Weights of a small mixture-of-experts language model, trained from scratch on English Wikipedia.
Training: a variant of SOAP for the experts, 406M tokens, 5623 steps.
Below are experts of layer 3 (counted from 0) of a mixture-of-experts language model. Rows are named router (the router's row for the expert), down (a neuron's output weights, with its number) and show model dimensions 0-223. Each number is 128 + 32 x the weight over its row's rms, rounded and kept within 0 to 255. Numbers have three digits each.
After each expert's rows: "comes before" lists some tokens at least twice as common just after its tokens as in all text. This comes from a sample of Wikipedia text that the model never trained on. Tokens count by the router's weight.

# expert 46
router:082154082116114097113092160135050146095121098182121144104124133128100126139105173185158153103093116146164097130173102141115131143101134178088090116156129117165103162135158107118148126097114146083215114108095094059091098160132175162140101119115110119120132168123112025092152146103111111133080142126181116189125094103180188074073112118101148159081166145100117140157162178145100118181161169098147102137117148137185143133063072127129047151141127115125090034155184140137064145093150114113141163103130145091135110178160145124111118102142149155126143121070124094144173120148080071134117107143128179147095182099119134138140135127134060127141142099125165163085118103128101130131106
down0:141146083138142140154088045090081107133125088093070133057146165109106135103144104105140121087135151114092115067146099112161104135070086111178050131164160137147124151166122114069135059137083147138173137094103153146150156136150119102131083158120100161129133091144048180137120182161124159151180107102170078080149148164109154158157177167130068117092079130075155127120096107178137145133006082110075098125117144151099128112147183113134075162127146092086132114152116160120104084090121120070118151082153089053160105114085125116147119063095119109095155165171093105140097161167097123229120140099114052068064136177134131173177157084140140122127184123101116129170138117139103142116146
comes before: " |", " |\n", ":", " also", "==\n", ")"

# expert 3
router:090201080166125157080072124136038123099174106126122198077093098138129079167114095124094159126165115171106112161132076104177078153160212114102125132204174126176064141062160101132072161153168108125167104135136129131039113102125139147116140084147128132160166115118129168134094155124073097130101160124181104172149103096192166129123117128123118141087152136085139159123128092182143084161142142097093105153134110111114129057134116082103114108132142115145147105100133103093076141137155171069108136147127152120134104174109083084090146100182196179081159150106172119159121113110109083151125092180149186115098158120134209151155175176149103123133159068176110098091117105085070129114157
down0:158106118093110112106191037180087081171086136167106120113113049162143142140106129121183180100207090100119179149155130144098128146146149119162113144126114149084148142155146086130160129158103121128154140088199141170150122104104131124075122093109097118128085102067159114131082127123150124132119161151076071124138154086130166064136161070124123125061089156168137111169125100159170137130162140147162147163143130162152137133066099086123148110163126083172138143174108100186145149130156130129167130164131092085157108088128154163142146138101165163151128120148191104135178144120168168095125104108191130135075125175154130105081119112095149070135127147148128178161136187150162113087136
comes before: " ", " |", " UTC", " (", " is", " Animalia"

# expert 33
router:097148061143120119118134145109100135127156075155104067159145085112082122125048129138108142148157081129123091127124076153211117126151150194130097076127156182132152097134140068138140090124120105053162123105104052113115116131139145160092132128214142088169132100112147093034177142115165119134088126147164064132162100141148157119101161100120138168078141126097121113135111126149134039148131132159111108143126092070104115088135137134091066138087136128151153139126134139111072135099130095081102155109203152135083147172152157114068097121135196127075175140086088109156098175110141106161132128116105188160140160116141225168100150111090124140065164076088145145126154148082078143140167
down0:068128122130108157155152147171166158120150152121171105130085149152133152072180127112117107091138106172083174113145157149089150132095132040147111082104118072159144221132112106106081144134137103153103119157148149108153125141131141115092115141134132141079075114169068118173108127151108108110205115099150114106100152118113156145183140112127130130164115186179160112086082109124120104057110123134133180126130155072114169124150136186117145104144114127169127094057154126110118127072102084148194162171094103168148142121155051138140090106030094182123102126202139115186121120149144111104135136102090099098119126132100105131109185107125099117105098075111092103177168131109086177136167
comes before: "0", "4", "6", "9", "8", "5"

# expert 25
router:089145086163107142120121142113084100109132073167136141143133071087098126155114126140137151140188117141132054166188123153193114128086149200084143134148105100164071148167201096095142120098171090099157107144078100147143082122126139141136107142148126127178098112091107124110164164156127076171127112169194083144141145100169130142145099140101137124117098146082152142185161100173161119093081172193152095099117084108133126149105106147088095148101155123097166153143109130154077113114093159061122167036156164100148082183136069119071138115166091160059123096049089171143111184103127082119107161120134081146105142149099141150036165116108132169085166100130125167116143130074078132115124
down0:133216152137132093163125134152103152095166138134117130169135096092133134125184126117102152182117081109114080074177149136111083188135176061167049066124156126134169112092162110087143144147076113147121120050141077080105128127165100122172110104184083179162129152091119179131118168085164139115107112110098104132126126063059121151098176097143108098141174150129118183049109096168117134147164162125142124083158142082081127111169125133097163162099148153165125104160141101180067181074137123126148120146075101076128156133121105150122120156105165142083139119129091161136104157127092124084225126118131135085095183128159129101159133171175162068137091159114091116138079103141114171134124
comes before: " the", " to", " a", "ing", " in", " that"

# expert 13
router:130125128123159138100101145128056179102121120171123121127127104134081110186065124129138134125143074193121104116231112142159128165187152108102135097156158134140133089071117144128118151139114126159140156144088048118180122076109163156155146123094067102124120104100143070105121097200060101207089153107168114195154148110184123059085085080073134100061114114100097121139106091137159068197090142121081131149143143110127076138116100091130046103141152139180110099076035125118065112156155130123124178096164150123186181145140086121107104144160114192126123112164085075140138160099101100138139102079140135089141130147097186228099177127103122133128163115129136103103118145121105124153160
down0:129163100174076145127064115132099171165121141112206153109128134109164176162136138103126172103167128085100123091133150116091124103117130074109100118137083166131125153193083125125052150143117137193151114120153157159114124138088073124118103077158183172132116020158146135051098134126128132143082121149131092053148103098105062123149181130098124149110151128155172084141159163125147134151120091136048162120136093111127100060112102110167138031121135147096142123140092152143094101067157112125157109103161190105145118128157087123136081109077136148164163100186146141101102121083139142087139188166115134101093151165088160116147113142135116123098121111151110146134225109095118082136123
comes before: " the", " ", " a", " •", " Born", " Coordinates"

# expert 15
router:109182088155092122061088147150070159134119056139110107158139071108114157141082119121136153146161120161140054101160105135178106135104126098132179135144159178130062147114153056129115166139097100121142071087086117157139087089146099119128136138117147070177113097093106124124164162152099082183113100116142138133137129082160124110096078120124143128079127130121126174146117140171066093129124141128192122101080110220102112107130073111123106110138113124163140089115083138116092128151086142080099181057201157137095159122177108145143097137134166180102136092081090083180150159115110088080122108089130112091092120154072203181132177148094138152165141074162115136115174099113119113095137
down0:116121138088168210136142130194147059144157109111099109145080113108149192143189101128185139126110132112142152091087179106165200125138084147114093090165075097188107150124056142100182059119077107217106138100097100126156075139118127116095133101131075115052173129182086145121090120118066066066160114149100091164131076168095114101111138117154114119156132134128179066186116182166101112085147089096112150131075118165096128153106142202067069106056137152121161132141144110156140154139105110122117140182149103112106085121136125150147107134131081150101147156178128104192134061143110113105151135159168113154172128122086148108166140167159118063112160072181139149138142142105113090132146
comes before: " |", "–", ",", ")\n", ")", ";"

# expert 10
router:099140105181100098107104152131135179081103084105123098154116118102121099151092075125128141135166124194105086115174076115150136137130193136150141169184153196147115162103149067138104132127120141115138097143144063105131123072153105129137125126172116074166092080106140115051115156119085093185076146143168143159186089078146156146104094139101122113106138087129127145145122139159114064139140167145111136164111150109179144087126110115132142140123153173140066152072091103090138115140132148094089177121147153180075164148101147143076129145155105170127150127047133092197115161151135145131147110124074196067074182193097188171134135152113148179119117068140169129116155113079140068102138
down0:113132094157097146094070126138141111152118126177144086085079122093110159127138088128100109132132123160108075100095158100097060103102118120124016179144173140125155133146063116104121130105116111128110118155048178129140108071151144097107104085068175129128118187107090176130208131138149164182205049141137135130164162142055166149136147128103151149164145137096168060118071116167132164185160149118145127111125160136156147124108177118127116160185124144147170103117162136143186150169076128171143117147114119157160108114059124162093136111124143213152098080143162126099135139098149124034151087171131117090122167142120090121163116120091109145176143103069129088124147123101166135093123
comes before: " ", "-", "born", "|", " who", " Italy"

# expert 0
router:079096053110137113158138134115140150124152084149103102200134089089108122132102109152120142181189104128111088091146114136142105149125144150170154121161175168134091105182156107129075085110123124090151075184074127119142127116156144143106117118214129054157118142061159145088159139094101125129094154128142121198101137116208106087088069131094140146092136165083155118154107148138158093166156126155102128126147133108096097073140102087114100136130160112139119099119110138123118139135096127063135131099214158106125095162088125085111086090184126103135134133113130146173072159136060123129111124160137168131111151156123156205134141132130093165089100089126146167085153108121057095097187
down0:083129174113146110131009082143111153119134111169106114127116100139083088189145102107116163105126090167127130145139170157144114120044148164064110129158140104142088148076180115095149135131164154058139152113157141098123117102145252125154152078178138122168079172122148138090147086084121100168110126132084178203133132156112072118179125123157170113169180097106076176100112106100172105123147111093146120122136124126126098118104141166187142118150167112127075131118115146102095114185162146068142117151139159138165145103128147131115075102167081167097133126110128197166148159111121154084141158133145133178144117184086100144147118131100118092111136147087081089091168152118098169137148
comes before: " |", ".", "%", " |\n", ",", "–"

# expert 39
router:102132108156073107077058110102154148097159095170129106171135115132102130171114091133110144170246121131157079124183136116118135119088179138104123109157214144158131104140126075125109120134127104154051045092137080141157090097119130092164144132138104127187177071093084132122127120139101097130082156168135108166151115133174155115090096092101162207103166091098127085171092114127141098161109158130138139114088131128131165120102114132119113168125147126111173097153127110098122136068123067112128180103162148125178113166143111084103134080174116190083168074112072063152100122126127096090137118119080171133064160144123153166077123141086085193130114122142137140107125117074131054085183
down0:106067062123126122194161145126127068142096147129138128118175102180165112102088086196132129093075131073120146159117126112087128121171086133192141097064159145102120171103096088130165126109168068124144076147129152114132110189174072122158122116138153045122190133120128156153064142125147129146120147151180144128187146142045197132124091107175153108089060113123158066113109145154158117177095161085123056141132057111156056097097135149108159133113119116142135143121181079081141125082121106155158183123093148125148133096153128139168139098139153150129165166181154137099085096179107097158131126147141127162141109155143130095126137136093124106143135131155160121173159147212191138138043
comes before: ",", " (", "\n", "a", "'s", " =\n\n"

# expert 38
router:096138112123121100155063161107139092128111072122150101168124097144158102162089048110128169151172114125113047146150114118120156132159170151076159147159148107114093120090156137122110123105148078124154077152146153108104123071100152129158104168232119098137138119107146125078148162076124095171105120105208168130123160067165144144105113140115121146105161136125112153163094115128131081128147199162091095156104075088141142089126099139117088125068111127129111141104060104156089126123100161071092162102113147102147127145134137160075158103190117134110108122074113108130181132128131116111083082136120194138115142146117150184141137130145088160184141048121104110079166092046143093130173
down0:133109113098143144085150118141157165132138201142136115097087133164122120135127144113155112199151112206118132168125130136130073147191164086087089058141153137101139129122106104146168096107059163097166133123092144137136116113104076112101186122120124142139142108106157106130165157158154146123162127107129206173115143113132117130148069148136103055180130132094143132137086077129128130155148139135130073132146121118136117087117159201116090153129110097125123133119122153103166113145125121163109119127136125129141180118132081154130188113130122168161112113096117118160129092097117109167099107044148140127200121143150138120188104111180124120171136129166120147189131200160155156073127
comes before: " and", " the", " he", " which", " but", " including"

# expert 23
router:098120083119095106123095099150117122144112142141126099120179082105154105197139132134135162128127078188116089151158119131147074112086130127135111154152118179160110114166140069140098175095119063084154088064179082095053062114122157161188116100138104116144168102085109104114108147101104118147084124131210058166111096120169141093127119119132092153076120121111150082164172136134133122110157119135145125123091108097132161162085118122179059174156143145131132060108103138088070180155154173140149163123138148112108098146089101123128096103128131119184192158101101129230129116077112095063179126082125110141112178167087131151115188085110116181119163109182146097117135133123140109122120
down0:114138115150126149092058157188107126141120138166093127167101175096161120144068109107106054115165126117148118120202095154178120168151121143146098086113134161110162112128063138125073093103164107129150115091093103152172144129116118143119097114132138091156107177098140134055126158085116108064133118117138121120158073104171139128170101175105143138081142127092141066112097166169147132114114155116123062176164120115124062131115127152184147135101172106149149092092145115091153158107105143118075076078185121107125100103135092176116101129195084107136142104162117074104092094089162125127115162114111132104211142147186137137101097067042090123089145108147118154086137125136083086079152
comes before: ":", " |", " |\n", " ·", " votes", " of"

# expert 62
router:125146057148052165114092182125129138107116123100132157156135094123068119175058085133162155147188118161114094123216077107109120129091150128130181080144222152171092159114182059116102128101161131095129115095098104140084130086124134153128079105119198119152134144121138118110155143087085139141106175120144151133171128082164128077134109094089133145033141113111139054095079102136108100115116141169172117093143124103112114109109108093171066125123158105139150140119102101144125114135103101098124134079141134118122111130141090148106140133148080194135117142100100131151166142099145101115113123128090091120093142115204206165111189221094082171145144174094131136095179112148106096160197
down0:111140137118118118126134134084123131122124048108149136113148162142164088150093123143090108141105104136161159130101114111103079122150050146118253164179122167110086096130094114119190085135132102134077077127078156176139113133123108117097109144102144134136155017103130119117036119060156092111149132098078100148128158144109104186090098102092092118166160099131151155084130098102135101140091127154092115171087135100123125165152126128132100097098111102109101117111121153134157107147088129138215126072088103163101083069132174114088174163036134137140127145129120115112090166090130111143111054088072135121081084126165101141156169084121142159101143179104132168115085108128146137172110
comes before: " The", " He", " In", " It", " She", "=="

# expert 42
router:072145122165159121111084198152117091116101061163121157164162093053143119151096115149126131167191097186116092074166107169131103125151167191104146099143146118145103172133195123165105065130112119091097095125109110111162053131143121168129137141126063087183064082145087151131103198145136115159157120148173100164156105070157122117101079080108125162109081178081150149174166131189176104082138177126118111125170102137119144120114117148089095155095165122114157159132079150169102098158143117066088172100174147129105130134146074157077164098110123173104091112052147093168118189095050150110133128124075136111083125165124151168092147086118124181119147103117110178140182123141097165115149
down0:148125099142117117167165146112131152156099148099172162141096122157128115147157116114103177156086125144175139095078115120109099151122075140140218117145187112091159198154153094101102158118139115090133077085162158063097089088068093158168098135109112099089156077155169098117096140167093151099039181107122128079099115134173084114138104130124168130159089157137156157126180164101177095096151152152083116110105172133093133117106128114138089114100125115148113107132129107080109081079113108163167199086108132183160170163160123045140148099082161123129157136148187109099162130090136157132128165189141139164130114072119125152137087094105151138104159159180155145141133136058162139129112
comes before: " the", " a", " that", " to", " his", " he"

# expert 47
router:098149106161091105130058102152100159106119026119088134150149121108152190163140080142124132108181131161125094177161135171145119168085173174099109129179153128143103095126123137094118066143222140088148101131094121176166081079151124169173076134160148153159159140085115129082128114145087124132085142114147121154134046089170227113087143125128144171126110102099137116120127136168120137148154132129140155090139111153093155104118120114097092199094127215114191139080065151114095162122095120030049137127185132180160111172119112094125058096171149160098130114107056103130088183117092080090152102105068111120127160145131175144114108125096085124153197102143177123116124130078051132098192
down0:136147152099056133138120050138113147071153135127143155073051049151146107165136132114167122189137144158165126140123119075158110138141157092087157189137097155084153101152159129120160103186118171146163211061098178141077133141137111092113128129187109137083121112141138106108113130140230119126145102099133151116136232158115127159128142157131113105148201102095073092093103135092104110123130142170129144105136023124137084124119106179136081124186100109163137161147119201195093141038152133129106104115192090076157144116134130151095160147126133155128146157079120124114104134088126144175135149148119136121135099121122187100141127197149113077121119110116093088140138074143151144128088
comes before: ",", " (", "\n", "\n\n", ")", " =\n\n"

# expert 51
router:155086093150100122108076172148087154123199070132137121200175078125099119198103094122142130097167104168133116191127098105135100148115153177105164167178211184180120123148123130111103083099152113120102125184159099094067134079158140123139093173131143102169134094110130137123158116079131105140140112131164128183140087071097203139083111105095121172078115071107150108176062145137099084171143126116139108092125112140129109098120145120114083139133153173131143090119105109123110142163112093114131147095104192105102095162149119115095131127128159203147129117043122108143130187065098118090098148160082132142094177135116183165146138179134107129141139095144124157064140088098134119119185
down0:126172095145099172093154110153150129147107085134110180133179135147066147102157112164097127105136087127157129148120118132189123157080172173088055145099100135101152154139189158127097136128134119106117157076139113075094166108091158132094132172184149118118129165112117158074082131113170127162070137121137187099114161137184136135119109077089131133125148113142110138123166047110158134135053107108146107162114200121125137149098171124136108132141137090120139161185142138147086124103159112137115198147080105139151125093103182087098107121169153146136106161131128125116132105163155127174093138142195122116130118074110139155154170130151142124114168102163102081096187156120137099143126
comes before: "==", "-", "The", "===", "In", "|"

# expert 43
router:120139121169150114104078144130087149159152079140104083152103107093163088112084112094129157142162117197143070188162097093189108157091075157099198105124110133140127080109191134136134082141133144155127145131136123183072078101154114206126112155157088069155131105122098143098164131138050125114082081182145140164104128083161161118044146093067117150064121166076131137176158109114137116177070176099093148121113106090140161158099094188153119118111119151091106115108120113088103152119089167075145157147172140107053104100114125132091122079180130162070104086094083073135156155095090093162097118098168142085082112164128176171087157138053116166093121097088141158118136171114114169124158
down0:190121139121135182173108080225122164098126121083111048103134204169080184112135140131104140085169152122161171120080150149091123122115087134168175122118140103108184141159144090166096070083092102095127076092138143128116123123065128165160125123129136162120151130094126181116106095147148162104117126078090118110155060144193168064214108097122115130166054124154131235109165120114101056118067133174063135074073105113127123135152157121149094138107091167170143183115127127153164115135133106119129178078128141146176084139185147122092113085050149127147136147158154114142158147113136124129148124181113113087217119114153064120105126167146112142102111171111110104087160124111192128136122
comes before: " the", " he", " was", " had", " is", " a"

# expert 58
router:126118074129151121130085145137091162167164084177183133112136043114105157183158091128177146172134087131121108156177138128150130151077146140137135122178159155098115137091117100171193137135118131117120190123135086166120105120131136156213108147226173089142108113119138106116140130115116113167097110153183140150167101119184159123149085099102117121071100144111122102138116143127156084164129140151118122147085131111105127095120097185073123117097129112169092110117087132127143145113114140048094171130135178151184172135135163120069082133128199143073129093088145097177141147086050046125108045107109143122076149147121127177113197130119136152173154078170169180116133127108099127112138
down0:151175156132129108112163171108134159140162054173170108129124164074084146128141164193097087155149138091133144123180119132080142084177152125138162105145135102178138146173127082135156148143077155063135176167147180175147127119086083125143111208091099122108086122079153121127183131116141157112112144075136129137097103145145111130145147104141116201141207134132140187160131134096127118151121130119135185143091080126131149119078094113163108179137153144083196098116124123144151129178107085113133174150142096111126102183107105162122169156133112125158137145157123124107115108152135143101127191106119154074126162104100162117114045196108173139182091163115066086183062138129031151113124
comes before: "1", "0", "aged", "201", "2", "200"

# expert 26
router:099101055117064142112111168139086104100133064148160137219088129117183119131115105134143145197145143125137059185166062115143117140125139107147170074155119130123104065135155135187121107133190104107134108156116113121099079101157142130169127129145120087188139163078099108070148127120132090144132155205186115167156165099121158048137092140121127174077147140135119095126135109152170108149130175192076135148067108116141111108090110106088104167112154162080161098103092113130097126192126123077124171109180137152127062150079103116085133116116126105136163134081088082155153133106073104089182093094107136124094130148132130175103158129110143109098116104107116165094170173100069080150163
down0:072151062136095141132135132105082098128120184168104124073076120109086107088118079147094173208163134205153152097183157113099113152128123156100158172123090097143060193115116088124095160099112138123099164099143124140143110129142139085149142126134058103182134131183176127099119152128151124141151106164145127143173139138119111147099146110078105110036105117105117107169124107093124080137142114100132155117118122126162117078156143186087157114094083137122081146040125054061143160106188107133098129124102128077124118131173142214151083077128118154125144144156167131124110105082107119114147126098108161147153141150139144152188144134110170110165071154067186161071126170135175053084106
comes before: " of", ",", " was", ".", " in", ".\n\n"

# expert 35
router:093123076172133140134088133162114138099120084099126151159137095096172102134103151162149136172169092139138118134195123096127095178110158148168129125147142155114091080136158130119119104104117150124176130137152125138132152076168180165101150144115124110093159092086080097129141134097064119116111153126153069180164088102211179094082138138064129155097103116108167139144193092164196095161159138138143108124078156128175106107156092114101130138140164105124118114120131085136088157139161152093119185127142122103111070151159159152090148125091124162125133101081098071173132127112129069092048079160159143093068154183151151157057192130073077113137138128148192088096150078145089122123141
down0:125103135134148115094153069130189095142113096111192098186163079164156129164136123156148116150129160098157174129104130076155084130080168150131140233132124132129130150134149142133122144104115142109163152099155107116105078144105121076119189077101147114112194127187164170122126077136103097156134062130125123068130145128150102137114174122142050082158120189131112105141128149181110138140126087161125140094084175144080109103134112120119088104119155138149089093123065141112164121112153119107165127144099141161112120138174121112117120150118149177137189135159161145148114160157138147208090081145131147146145096090082066131097136123129069097180141116219126139164141113154116077170109
comes before: " |", " (", "^{", ")\n", "000", " mi"

# expert 50
router:109160109124131156123098069176085123089150100151090132158152105111161170149089123146094063160179078128177049151111163143152099184127148166110121083104149167152115123142187110243116128085170101075139103108124077143132081105174144144181068128126136108108117161116094094106162118156098074184085120175165124168160106098153143082056145111070186139111143177077121107136156115097138127144104134149130091105088147113171119137093090137127103154070110172150147166114123106150098147186159156069127184127141141142140123172147125140052127141181151135074115145079097103108125135096115079122119091168150121068145105116127136152153145151087143087154190078128116101102133123116115134162192
down0:163111080151132109155100127185125211098137129127159147157151127127131123109128153050131104174155138101145126137096099150145135086126157070086057130125190084152133145114140219137152064098078196087080157156141164100144135144154200159183071090107150150166099128098143102093214103108122117114101114135101125098136146139167060116104108119117131157151132109132070053134106118087155133131128087057133130186134154107099128062175125071181147131107149150119163118164140152149122125138091134091130127149165134126181167140092129179043144111159123136082101130076095066148099147072095105127107168158097096116187118069168137097105165161184122093141142109089138141179132138184128116097162
comes before: ":", "\n", "==\n", "==\n\n", " ==\n", "\n\n"

# expert 36
router:123105045158137102046073133102101111130150074155099187112111093076105133113131129156143149135186116138181117152145092139167168148144178061152151142142141127130101133158159148194139136128162053121179111145135101079144112181118119123174123124162187128158095135073111106098138153128119134134137146160213132122154127050126150085134123140080128158104100169076156139144086088215147095145147143125118120113069124120172126140119088141126088132116152192165183102138141166119102163189109114052139165087153092129118105150121097150096159100127156147107166100078054097139150107152097097079166095132057151120120172142115161176077188159092086139120137096120141167120151147143066115138168
down0:162204136153144182147129113120190220153113119111154138126121138131114115169115118107089138189054095095101065198178111148098194125071197088170166141122104164131118105176166106107090118158105076146147133147143153134093125143121123153167154105077106163138139106098106137132160155118074088075088087090140133126134115117130115145127117134178139046185189099145093118132141182100107057136100112107145093129114137109106124147125184119133128117133138110105050110122109136153068146111152158159097141123138127102112158157088105066117156142112144109132084135192121090108115123104126146126125168059130127183168110114119131101180137130123072126120127103136089116176093124072117078147081
comes before: " of", " to", " in", " for", " round", " time"

# expert 11
router:127118069167148169116079171162083123144143094153168167147156096127107108190090147114131135138194039149169093124134094102138080134087173130099135115141122115182103085107143115173095169131152041083158130158125078129121112116166184104215101130166149033187109150090082118113072149096078046179113118110162151111148095096167142101123105123098116133104117127115087123112188123121132092121146131165093021117108104155145121113114100123098099120077165114100104078102159100125117140096149121082081169156166161152111095167127118146045128120130109218130174089088091157149111115142112107147052142153132124139090136137159127159138182142124113099144128130110132146125146142074072100111145
down0:171098086215128113165161174148070087172108080112139148111102119096112128103142090120118080110183117140142150117070141114093119072136128126115135145186159107169157185127096111132069127117095125091125159127144110085160139142133077126141089128145148101155159031138097133166088132176146128156169117184089147183148131104108217135110124140125098133144153135156139202100197093162142154065104102111134176155133067141090070081134150079127078106104168101111137129144170145098117142083108101129151156112141100106139125113117083108114194153113182205148139164165134128137128151053141138118079095152091092145068142157166123121110077096129164171122166169186151220120091144133108162140110
comes before: " ", " \"", " USA", " MF", "00", " FW"

# expert 14
router:117114110152117127132094124103075153093158070148078149170129086135120080148082142130130151112140131207124127151207093107098122118123194118084127071165168209148100133155140112157137142156136141139116111108106053121133097081149135138162105098138104072148115091124160070097168100121094121122098078119173090170169072103135137115074123087124125140066131111096089174173198086180107112131116101162101088143144141118128122161147109120121117122149142136099073154116118127157105146115099196064151144158169193098086101120171089154123137138177177130084140097088110121169093185139070128099116094169131151131119148127120149134124165144128087147116148088134167158037147105108125120120113
down0:140183148098158106149046116129149194116188154085100113120122065124181066131152131120101082111152200084099160137141101118163158158095145209132059141143125111069134170124119114083057134132150148104145125119149168100158139128146111114079108168119125137160144156118144186147139198152095132176150086141102134092157124153115168137131189206147140080088168125073116148141122134157107188127106045133200104117122104173100042097139174072086091153082120122056078165155113141087152124102101156144136137119152117140179141183096109115041128123138149131093140132100125134183136123133134120120146114104154141105149162130164094120132139118138150102103118123107101106156143172092150145174121
comes before: "-", "|", "=", "----\n\n", "   ", "|---|---|---|\n"

# expert 49
router:053117113149081117136120106137114151074162056149143140181158123102139140147079137145149159156147146132141057121189073122125135129138152142116128118168121138134130125159149112170148102151155142096105101154067119113095084127081142131177137129142139130200120125113084096053129163081118111159065124187133146179142111068154117089118115100117129182095161147122150144138101137163174131163144120164161099155105074133152092130068080122101123126098127120119114112090099110169089153121112164064122161124209178099100079169124101139038106117137195110137135134072079096104122137106083108103128085106081105126113130194152162163115174132114077144162164092145141155111171112106068130138198
down0:127098067133151133128134138133079153102114127115096143150121075123086147172110114075146160122097184109109127135158106153175186137109106118113092156088156128123170110212080136121123128119100157147119181132100189138087065145145112131079109156148138172109129165110107120082175126066156137110091135110137160085176143144102143090142076061119114090093122136126088093130072078090115129167128155118156179104070149120159137147107094118149208152178062116139153094153099099109108186149218160168120187129128127173136121136153106143077085179177113126128145135094104115173108143079175183140089204147183149114168118152169121156120148166110124095126108066094117136128130100095104150218137
comes before: ",", ".", " of", " in", ".\n\n", " and"

# expert 21
router:119131102137128135030091160117100170100149099131115068162121141111103163141113150103155078150135133177161102156166117054094114157088152127105116112149102167110077113166159078125120118120127109120167121143156109133097150094232175191158168163149126073166138114087139114120172128120126128162000116098174149147226097129185195121124141146096123144079118152114146070182141083155094094084140134147097140159049084164133188058136147166132116167156125139153144137146069121096116121118127098107047133097179184094082147144168079095100115135144127127096101111085110082151118133091077098123136152112169116117081136161176199162150140134108135157101151102103140082096170114121112125112141
down0:071126109167184095135124143150103124082170122147136118131123116097137152089098120056156099106112141141124108069143147053160117133213133178142127088172219114138150140124126158081101125131072133160128165186128186141101111078171133152108115191147120101117117172118108112127124129103159161176129087101131133121112148144125113134120082140155134112142156107136091155187084078077088146119138144070101115167090106142176086115152103160153167155122089181110153124128192119130132136107142159124067109107131145130133111083083074181118158147120103141103090186095148081133155090091107152113109094117138131112157097182181210120126138108177125171149123141189205115162125140130152129103070
comes before: " the", " a", " his", " these", " birth", " its"

# expert 7
router:103139068136124102137096159085098078138179062196134107191142099097121136160118120118113118109173125159195102158160133122163095165119159168063100108098158129173106135104109114124135108158132097107167100090116105117112097146207115164133134094131116121159123133028146107104162133131137106144047152110177085176146081107156113109116089106087151153105105162135108062133132141166135094187129149130130097130149079112165159073130078100128134184119105135132143096119164128136118166166136119099090159063185134123155177116118073094118130153171159191151137128114081089131112107093130126117148122095129119169087120191117126165104155175070131149129116082204103129103108100114109111144178
down0:166156093117122110086052115111014103092144080139155109174123102154097075143154165119108088090169174161127128146107139106113179155100030201151094132067121091090138140088155075094104091123169159072101103146154114118169137158124127090098131190155158113177176132155150170130154039102099166145183147081159112164110131140126114131143180093110089135159021150095192163159134093130113148099124149088086141169096123133130097175154115130177129118135128090172101110121122111073129145123161145085113112099154127098147152157096145095157108142119113166095118117112180116154133120132119068109115131154100116144115099144136168087129171112138109123130102131087123079142167152126137092140194
comes before: ",", " of", " and", " in", "==\n", ".\n\n"

# expert 22
router:098140060122154128142110175133141166117144066194162153201149105147135123179068151092121142158181101162133074148191102078130098092112192107175117172193142109172112067101167103156104111122113133124176132140126122125081157110140128155186102124133109079183109138071083088128135139095101135162137141180176107194128112080184139105138139122158128141085145100095092114146136151111139158135083172176165130108080095107131122131080121154094105144114131185123119070102074108149133161178128168067152204093199129098122090110044126116068150142159154138147145112134090108150154179149103130102142119097142139126089148154153142157051163132095122095126128129133121141116100128100102150125158
down0:106138125134120110131071169117133047183087110074113178090107083126132109146152077178125157107119079139137133095133130164070080154129136163150156145091083120215188111129109178094099165120123196161155108140148102123138136055158179156116160104202173182119138122201168139148090157155127139149145149112129112154149150132199138103127061141142119123093139135193141110136147161132096153144175114138141138103156068107131095094131097167179099148133099131121136136160164129129214095124088079044077143062126128063109097069169155118155108140152093159197133108153127176094177156140110107086153155079116140104105082116080118158138153151099141185151108102129123112115079129091115166136189
comes before: ",", " of", " in", ".", ".\n\n", "\n"

# expert 1
router:151141116143141141086101150107107153099124126132118076146108087082102136187116065109131182135156102232150097157123093169143090164134154134108153104146150158187106081122101128154070132083179080094159125158129084154118126063182168123172124121129080081160187102094131098093156164116122114145121119170180150165173115110143109122105130098078112134104086136080145103165123116147125113150149109177117122122101075111100108096096054154107056130106091136106119123101088114118107159123123120137127136127190206111144160143115126116087106102161132145149162131080129080138121114116092128123098085123112116098117125180104148232072190170138142141143139071108141104046119154097116071163162
down0:065113154162078133142128124122111110149156125144131184119137114138173130124164142117150105131107139093148097096130061133136113175163114148118102161202122157077138164126162145206132111160124145139224102144148163143116094170082044132166110154143151128187132116140122135115121083099145138137148145127182083105152183158096103114090130129120142138094126097130127119105124131120184191105108137128139136101121115123141134092110138117090108068150149106123099128214134109148125135096099086066151131095137129058123109129101108150086182061154131114140096130155090140068148078062169182143128075120125139103089097127110205100142066106116117157133164174148137157137043133147123137110087
comes before: " |", ",", ".", "–", ":", "th"

# expert 40
router:055165073160139196089095150119110114136086064159107126201142072123116109169149106103154189197154113136151101113136108075139106156134108159142160124166121131145115166172186138130087084133134107077161128125082105103123051078129154119140140126135152097150107113106097078061090165115118079162117101121181113166106081094149121147085054164082103119088115177069120084155173106140179112132110160127154121127108096118130134134083094105128122139127160092186146141127081134125105110122154054095106147095144170151145102153162073109095122092149143201079121084116115105162142131086064068111149127149100131122102156127079153232079137160146120144131204115172130082113183142069098088125122
down0:163181144137146177091175128142154166121166110114100158110186134151103160085150147118104146121126111101083175138107096180140152123137137149103171153137156165077184099179157146096096147127121134120154142122127109193064131126127067145124127108115103144109151071152090140149097098141162132081093095108132214136110094164105050138144117126159121167088125114105138119131142102128131104122158093165133128130095112124091160174152167115115066115129129160150133095167155104122110080203129152150079100140116133146128148096117061082165157107105189140125153127150145139101099176113062138106098168118152155074157160073200070127214130136160105108158155168125130096145214135123133064134109
comes before: " a", " be", " not", " to", " been", " the"